Experts of a small language model: 16 experts in each of 10 layers, 2 picks a token.
Below are experts of layer 6 (counted from 0) of a mixture-of-experts language model. Rows are named router (the router's row for the expert), gate (a neuron's input weights, with its number), up (a neuron's input weights, with its number), down (a neuron's output weights, with its number) and show model dimensions 0-191. Each number is 50 + 10 x the weight over its row's rms, rounded and kept within 0 to 99.
Before each expert's rows: "mostly gets" lists some tokens that are sent to it at least half of the time. This comes from a sample of Wikipedia text that the model never trained on.

# expert 1
mostly gets: " be", " been", " being", " was", " daughter", " code"
router:43 36 42 43 43 43 24 49 47 56 74 49 48 47 36 65 39 26 46 56 46 42 53 59 53 32 43 41 42 62 41 50 40 45 50 39 63 51 59 61 55 43 51 36 47 41 40 48 55 50 38 53 37 43 42 46 35 39 41 43 44 53 46 41 78 52 54 34 38 53 52 45 67 52 43 48 50 47 54 38 51 45 48 53 50 58 58 44 55 40 47 51 65 39 39 48 52 64 34 25 56 38 44 48 35 42 36 50 35 53 60 35 52 47 43 48 54 46 44 65 63 55 38 34 56 58 60 57 63 56 61 59 55 45 51 61 59 69 56 43 45 51 50 59 34 27 52 44 69 59 42 60 60 48 39 39 57 60 45 52 47 43 68 46 44 55 52 40 54 58 62 41 21 43 59 62 62 53 48 33 48 45 68 58 54 29 66 45 37 46 44 65
gate1:60 53 40 45 55 51 31 40 63 57 41 34 51 52 55 50 35 56 61 51 56 41 71 68 53 61 52 39 50 42 56 51 55 23 51 36 52 62 49 60 53 41 61 82 41 45 47 54 56 47 60 33 51 46 58 49 58 54 56 51 61 45 46 51 39 39 43 47 36 54 67 45 50 41 53 27 64 60 69 55 64 47 39 44 50 56 55 62 40 40 58 45 66 57 34 73 63 48 56 37 60 45 26 53 44 49 43 35 55 58 45 47 53 51 53 68 49 42 39 57 57 49 58 62 39 63 51 60 62 55 56 48 22 60 71 62 40 36 48 37 42 54 43 54 45 67 52 44 40 52 39 64 58 56 56 49 60 51 64 44 39 42 58 55 35 41 48 54 41 52 59 61 59 40 46 53 57 47 43 40 35 34 62 50 55 33 43 62 48 47 39 47
up1:62 34 50 31 39 45 63 67 51 59 35 59 52 54 33 49 56 42 42 68 39 59 56 57 48 58 58 73 44 43 49 68 35 55 40 40 61 34 50 61 52 65 59 51 50 46 58 46 72 40 56 48 65 48 41 82 56 52 45 42 47 35 59 52 57 57 55 67 53 54 55 48 50 65 59 54 48 43 56 31 38 56 43 49 54 55 55 33 36 39 45 56 32 31 59 46 45 51 57 72 30 40 39 49 57 49 47 50 31 46 53 46 37 62 46 47 42 55 45 62 40 72 39 43 59 46 49 44 56 45 58 58 59 46 59 47 51 59 47 52 48 48 34 50 50 39 43 53 46 37 58 35 55 58 48 52 43 40 70 53 37 51 49 49 72 57 45 60 43 66 35 40 48 47 28 54 47 40 39 46 54 55 44 62 44 43 65 52 32 51 66 43
down1:65 37 44 65 42 51 37 41 42 60 44 54 36 53 47 49 40 49 61 62 59 40 58 44 47 45 48 65 38 30 59 52 73 49 49 40 36 63 43 55 45 44 58 62 66 57 43 44 63 48 60 37 53 62 45 46 45 44 56 50 34 37 29 68 39 50 63 56 54 52 43 41 50 41 43 57 53 40 61 61 57 35 59 58 54 57 66 34 35 59 54 62 30 43 55 34 57 35 56 73 56 48 49 58 45 41 38 55 62 54 47 42 50 61 43 49 52 52 42 59 32 58 62 50 48 55 54 54 43 59 50 65 51 38 60 47 48 54 45 57 60 49 42 41 42 55 41 62 15 46 51 43 50 63 39 61 57 46 60 55 33 61 45 66 49 38 62 63 42 71 46 55 71 50 50 41 64 45 40 31 42 43 46 68 40 59 56 49 38 45 49 41

# expert 6
mostly gets: " la", " non", " Pra", " Cu", " ju", " ru"
router:64 44 36 37 35 39 45 58 50 32 52 69 47 72 41 59 40 46 42 54 48 54 48 61 47 53 67 51 43 50 50 51 56 52 48 46 66 45 54 56 44 28 62 55 56 39 51 40 51 50 40 48 44 58 44 48 61 41 53 37 62 50 50 54 64 46 43 52 62 59 57 31 50 41 56 36 67 44 41 58 57 67 54 46 47 65 54 43 34 30 55 67 43 45 39 50 45 58 52 41 61 49 47 53 73 48 47 51 41 57 69 38 55 60 53 48 54 42 53 40 75 54 45 45 60 53 58 56 59 61 33 69 46 43 35 61 56 81 51 51 63 47 46 42 16 48 52 64 44 57 66 57 49 45 46 36 46 62 31 67 44 52 50 58 45 53 59 39 38 54 57 31 38 32 53 51 47 47 51 39 42 46 50 37 44 32 43 64 53 43 60 49
gate1:70 44 51 61 51 26 50 63 38 46 46 54 51 60 52 64 47 48 39 69 62 36 53 55 38 49 50 43 58 49 53 52 60 47 40 58 56 47 39 62 40 53 48 57 53 37 45 37 36 42 39 26 51 49 61 64 52 52 42 54 45 21 52 34 55 61 50 50 51 49 65 42 40 45 57 54 56 47 44 54 46 37 68 64 52 75 45 42 54 50 77 50 59 64 51 39 31 33 53 57 53 36 39 55 50 58 48 51 52 62 40 55 35 56 65 51 42 39 53 56 49 55 45 56 47 48 69 48 60 38 47 73 52 50 59 44 45 60 51 49 48 81 41 72 35 60 54 42 35 51 52 48 56 52 63 42 67 54 43 40 45 56 58 45 47 49 49 56 32 49 59 57 41 36 51 50 48 45 50 44 54 43 35 46 70 65 67 39 34 65 46 47
up1:63 66 60 66 73 41 45 37 56 28 56 58 45 65 62 57 43 50 55 51 60 49 36 45 26 49 65 45 57 53 61 44 52 48 40 48 43 52 36 60 51 60 49 47 55 30 48 37 35 53 47 55 51 62 54 65 41 61 54 63 40 63 49 50 53 42 44 39 75 37 54 40 47 57 45 48 43 37 58 49 63 27 52 59 52 55 33 40 29 50 72 68 45 51 49 43 42 45 48 42 44 48 50 52 61 49 61 53 48 50 31 48 48 69 60 44 33 52 73 62 28 56 44 56 50 40 51 71 46 46 39 55 49 69 47 47 55 41 60 53 68 62 43 51 49 58 37 53 47 65 44 51 43 67 64 37 54 41 49 23 59 49 59 51 57 44 50 57 48 58 40 46 38 36 55 52 54 39 59 46 60 44 43 58 57 41 60 39 47 50 48 38
down1:42 42 53 46 50 46 56 48 43 44 43 67 41 40 49 39 49 59 60 56 64 35 49 60 66 64 56 67 48 63 62 58 68 62 41 44 53 50 50 42 60 47 35 50 53 51 53 55 54 47 44 54 29 47 61 43 48 66 48 43 58 50 50 43 55 30 30 25 60 57 73 50 65 32 35 58 41 51 59 50 41 53 40 41 47 45 49 39 50 73 41 55 47 45 58 40 44 41 40 63 41 56 59 46 46 51 49 49 51 43 49 68 38 65 40 51 44 66 62 59 54 36 58 45 46 53 29 58 35 39 60 45 47 40 68 32 52 60 61 58 60 33 54 76 42 56 41 45 51 66 62 45 44 63 45 54 43 39 57 67 60 56 44 57 47 55 45 31 51 58 37 57 56 56 45 47 41 50 54 60 52 38 31 44 39 46 58 71 66 46 34 52

# expert 14
mostly gets: " Democratic", " Women", " light", " number", " water", " women"
router:56 49 40 61 52 61 53 57 33 51 57 77 58 35 48 51 46 41 48 61 48 50 68 56 46 58 53 44 51 30 52 42 43 61 46 46 33 39 38 46 49 49 38 53 52 52 50 41 50 38 42 51 63 46 31 42 72 52 61 42 55 24 61 35 41 56 46 48 36 40 51 29 44 42 62 58 51 49 59 34 41 59 41 47 40 60 61 41 31 50 39 45 54 48 49 62 69 53 42 65 32 49 49 49 42 51 44 45 18 50 50 35 32 41 41 42 51 48 49 71 50 50 41 38 61 60 37 48 52 46 50 47 47 61 47 61 61 42 35 50 41 40 49 52 57 58 30 41 66 54 58 46 49 47 40 52 42 49 45 58 46 54 34 31 59 62 46 53 49 47 51 41 78 54 33 58 33 40 49 37 40 69 57 50 47 50 33 38 37 55 48 57
gate1:62 47 46 47 57 59 67 51 53 46 40 55 68 47 61 38 52 61 55 44 50 58 35 47 35 43 65 40 44 49 29 46 51 41 42 51 44 52 27 39 60 42 60 24 57 49 70 79 60 54 56 57 51 46 41 55 45 53 52 62 50 27 54 46 60 50 64 58 22 43 45 44 47 61 60 68 61 57 54 46 43 47 54 52 35 56 55 63 41 49 57 65 53 59 38 66 42 52 35 58 52 45 55 41 40 55 57 32 44 48 40 50 39 44 53 47 50 58 62 53 50 38 58 54 56 33 44 48 51 53 35 41 37 47 40 39 39 54 48 37 60 53 32 36 45 34 43 62 53 76 52 46 45 50 63 63 52 42 57 50 43 63 66 33 47 65 58 50 46 53 34 59 72 64 57 41 50 42 48 54 50 55 45 48 61 46 46 50 29 68 46 48
up1:65 49 45 40 68 73 44 61 44 56 45 42 43 51 47 61 51 48 65 31 46 40 45 51 43 67 50 39 58 43 59 51 54 38 55 55 50 62 50 53 47 59 36 66 60 62 68 40 46 65 43 62 58 44 72 47 57 56 49 44 67 31 53 54 48 58 56 63 32 31 50 40 43 49 52 52 45 59 54 36 32 29 44 49 45 40 40 29 55 58 46 46 66 48 50 36 59 59 51 49 67 44 80 43 55 56 48 54 56 41 47 36 45 48 51 41 69 46 61 43 49 43 53 74 49 41 48 48 47 52 42 49 53 51 57 59 41 51 61 50 50 63 33 38 43 45 35 46 51 40 65 48 38 61 35 50 50 55 50 33 33 53 57 57 64 32 46 46 48 45 60 49 53 55 48 53 41 50 60 34 53 70 53 53 36 39 56 52 30 77 56 54
down1:41 63 61 35 40 67 42 30 60 52 58 58 48 61 51 57 27 46 48 49 42 55 31 61 41 61 36 56 51 52 56 56 52 61 44 53 44 64 33 61 50 30 42 27 48 48 46 41 59 62 43 50 67 41 43 64 48 61 34 45 42 55 51 45 39 52 49 52 54 63 47 56 50 43 56 55 68 59 44 50 46 51 48 53 49 38 43 52 68 68 56 49 30 58 44 57 56 39 59 61 41 56 37 69 54 37 61 64 43 54 48 60 49 42 53 54 48 45 44 31 53 46 52 38 54 35 70 58 49 60 37 53 47 42 61 48 56 58 53 67 49 59 29 38 53 40 63 60 59 54 44 46 56 50 65 30 63 48 68 41 48 35 54 49 37 61 55 48 61 32 55 24 52 48 42 40 25 51 49 39 54 58 55 41 42 53 62 66 53 49 34 59

# expert 4
mostly gets: " born", " known", " died", " construction", " These", "born"
router:68 61 59 57 68 49 65 51 43 61 73 32 43 39 37 43 58 46 74 66 50 52 50 69 34 45 52 42 60 53 56 42 41 60 40 41 47 63 49 49 59 62 41 55 59 42 56 40 40 36 52 41 52 45 53 49 40 41 28 33 53 46 44 56 47 45 54 38 44 65 42 45 50 49 54 45 38 64 38 60 37 51 47 47 33 44 54 57 55 51 59 52 43 26 41 56 67 52 48 35 32 44 52 52 32 50 42 66 45 49 32 37 50 40 50 60 46 40 45 55 65 57 54 51 58 58 32 68 60 48 60 49 49 51 67 58 52 39 41 74 59 31 59 52 44 45 61 32 72 52 36 64 44 54 62 48 56 53 43 33 46 45 48 48 38 63 47 52 72 49 54 51 44 53 39 46 43 55 38 58 49 49 51 50 56 59 32 64 62 51 45 64
gate2:56 42 37 56 55 39 57 63 49 54 46 51 53 43 42 55 52 36 61 65 43 63 51 55 74 30 47 45 53 36 68 46 60 44 47 56 47 40 62 54 62 64 65 50 72 35 66 52 44 46 53 58 50 50 30 52 48 41 45 52 44 56 35 44 71 59 47 35 37 54 68 43 64 66 57 38 41 42 60 56 53 44 47 53 48 70 60 34 44 41 65 44 57 60 42 55 59 50 36 51 51 69 56 39 61 50 69 46 43 35 45 52 46 39 55 66 52 38 55 59 54 31 70 49 36 68 40 55 65 52 64 56 37 60 71 43 50 46 46 32 52 61 58 55 48 61 53 42 35 54 43 52 38 40 65 52 34 58 62 59 46 36 74 41 44 49 46 43 38 61 48 50 56 39 42 64 54 47 50 36 46 49 49 38 63 51 43 49 46 49 55 44
up2:43 38 51 38 43 50 53 19 69 55 52 61 55 60 68 57 51 51 33 67 50 67 42 48 48 55 42 50 68 46 67 39 53 56 56 57 49 63 36 54 65 49 55 65 35 40 56 64 57 46 50 69 36 53 52 45 34 32 64 45 42 42 64 49 64 48 50 65 58 39 54 48 46 48 51 35 60 56 47 45 59 68 44 44 43 60 59 41 33 50 46 33 51 55 60 60 36 46 65 51 58 57 57 26 41 56 53 49 59 48 40 44 55 49 58 50 43 37 64 40 49 61 52 56 52 46 46 43 47 52 45 29 48 36 47 43 57 67 53 46 55 53 43 62 44 57 41 51 47 50 54 49 39 44 51 58 43 52 60 43 47 61 58 61 50 46 39 35 58 36 49 31 49 61 39 28 56 42 72 67 72 68 48 43 36 71 45 44 41 40 37 45
down2:58 53 47 41 43 40 63 41 63 51 48 51 52 46 36 50 63 48 48 55 52 49 41 50 59 40 53 65 60 45 59 44 41 56 39 62 48 50 54 32 71 65 38 31 65 56 56 64 53 60 58 62 71 44 33 48 43 34 35 44 54 65 47 60 41 54 37 35 41 41 46 49 42 45 47 49 52 56 46 62 52 66 46 56 61 66 49 58 38 48 60 41 81 70 70 58 40 36 40 56 74 50 62 31 48 45 57 37 62 41 61 64 40 62 46 46 52 61 67 47 56 42 41 56 49 45 32 65 40 56 45 60 39 57 43 63 57 43 52 40 53 61 41 47 46 38 36 50 66 56 46 37 49 47 48 44 44 52 68 42 36 58 53 43 43 42 40 48 37 55 37 58 54 47 44 41 42 37 47 66 43 48 49 54 44 55 60 43 32 49 30 62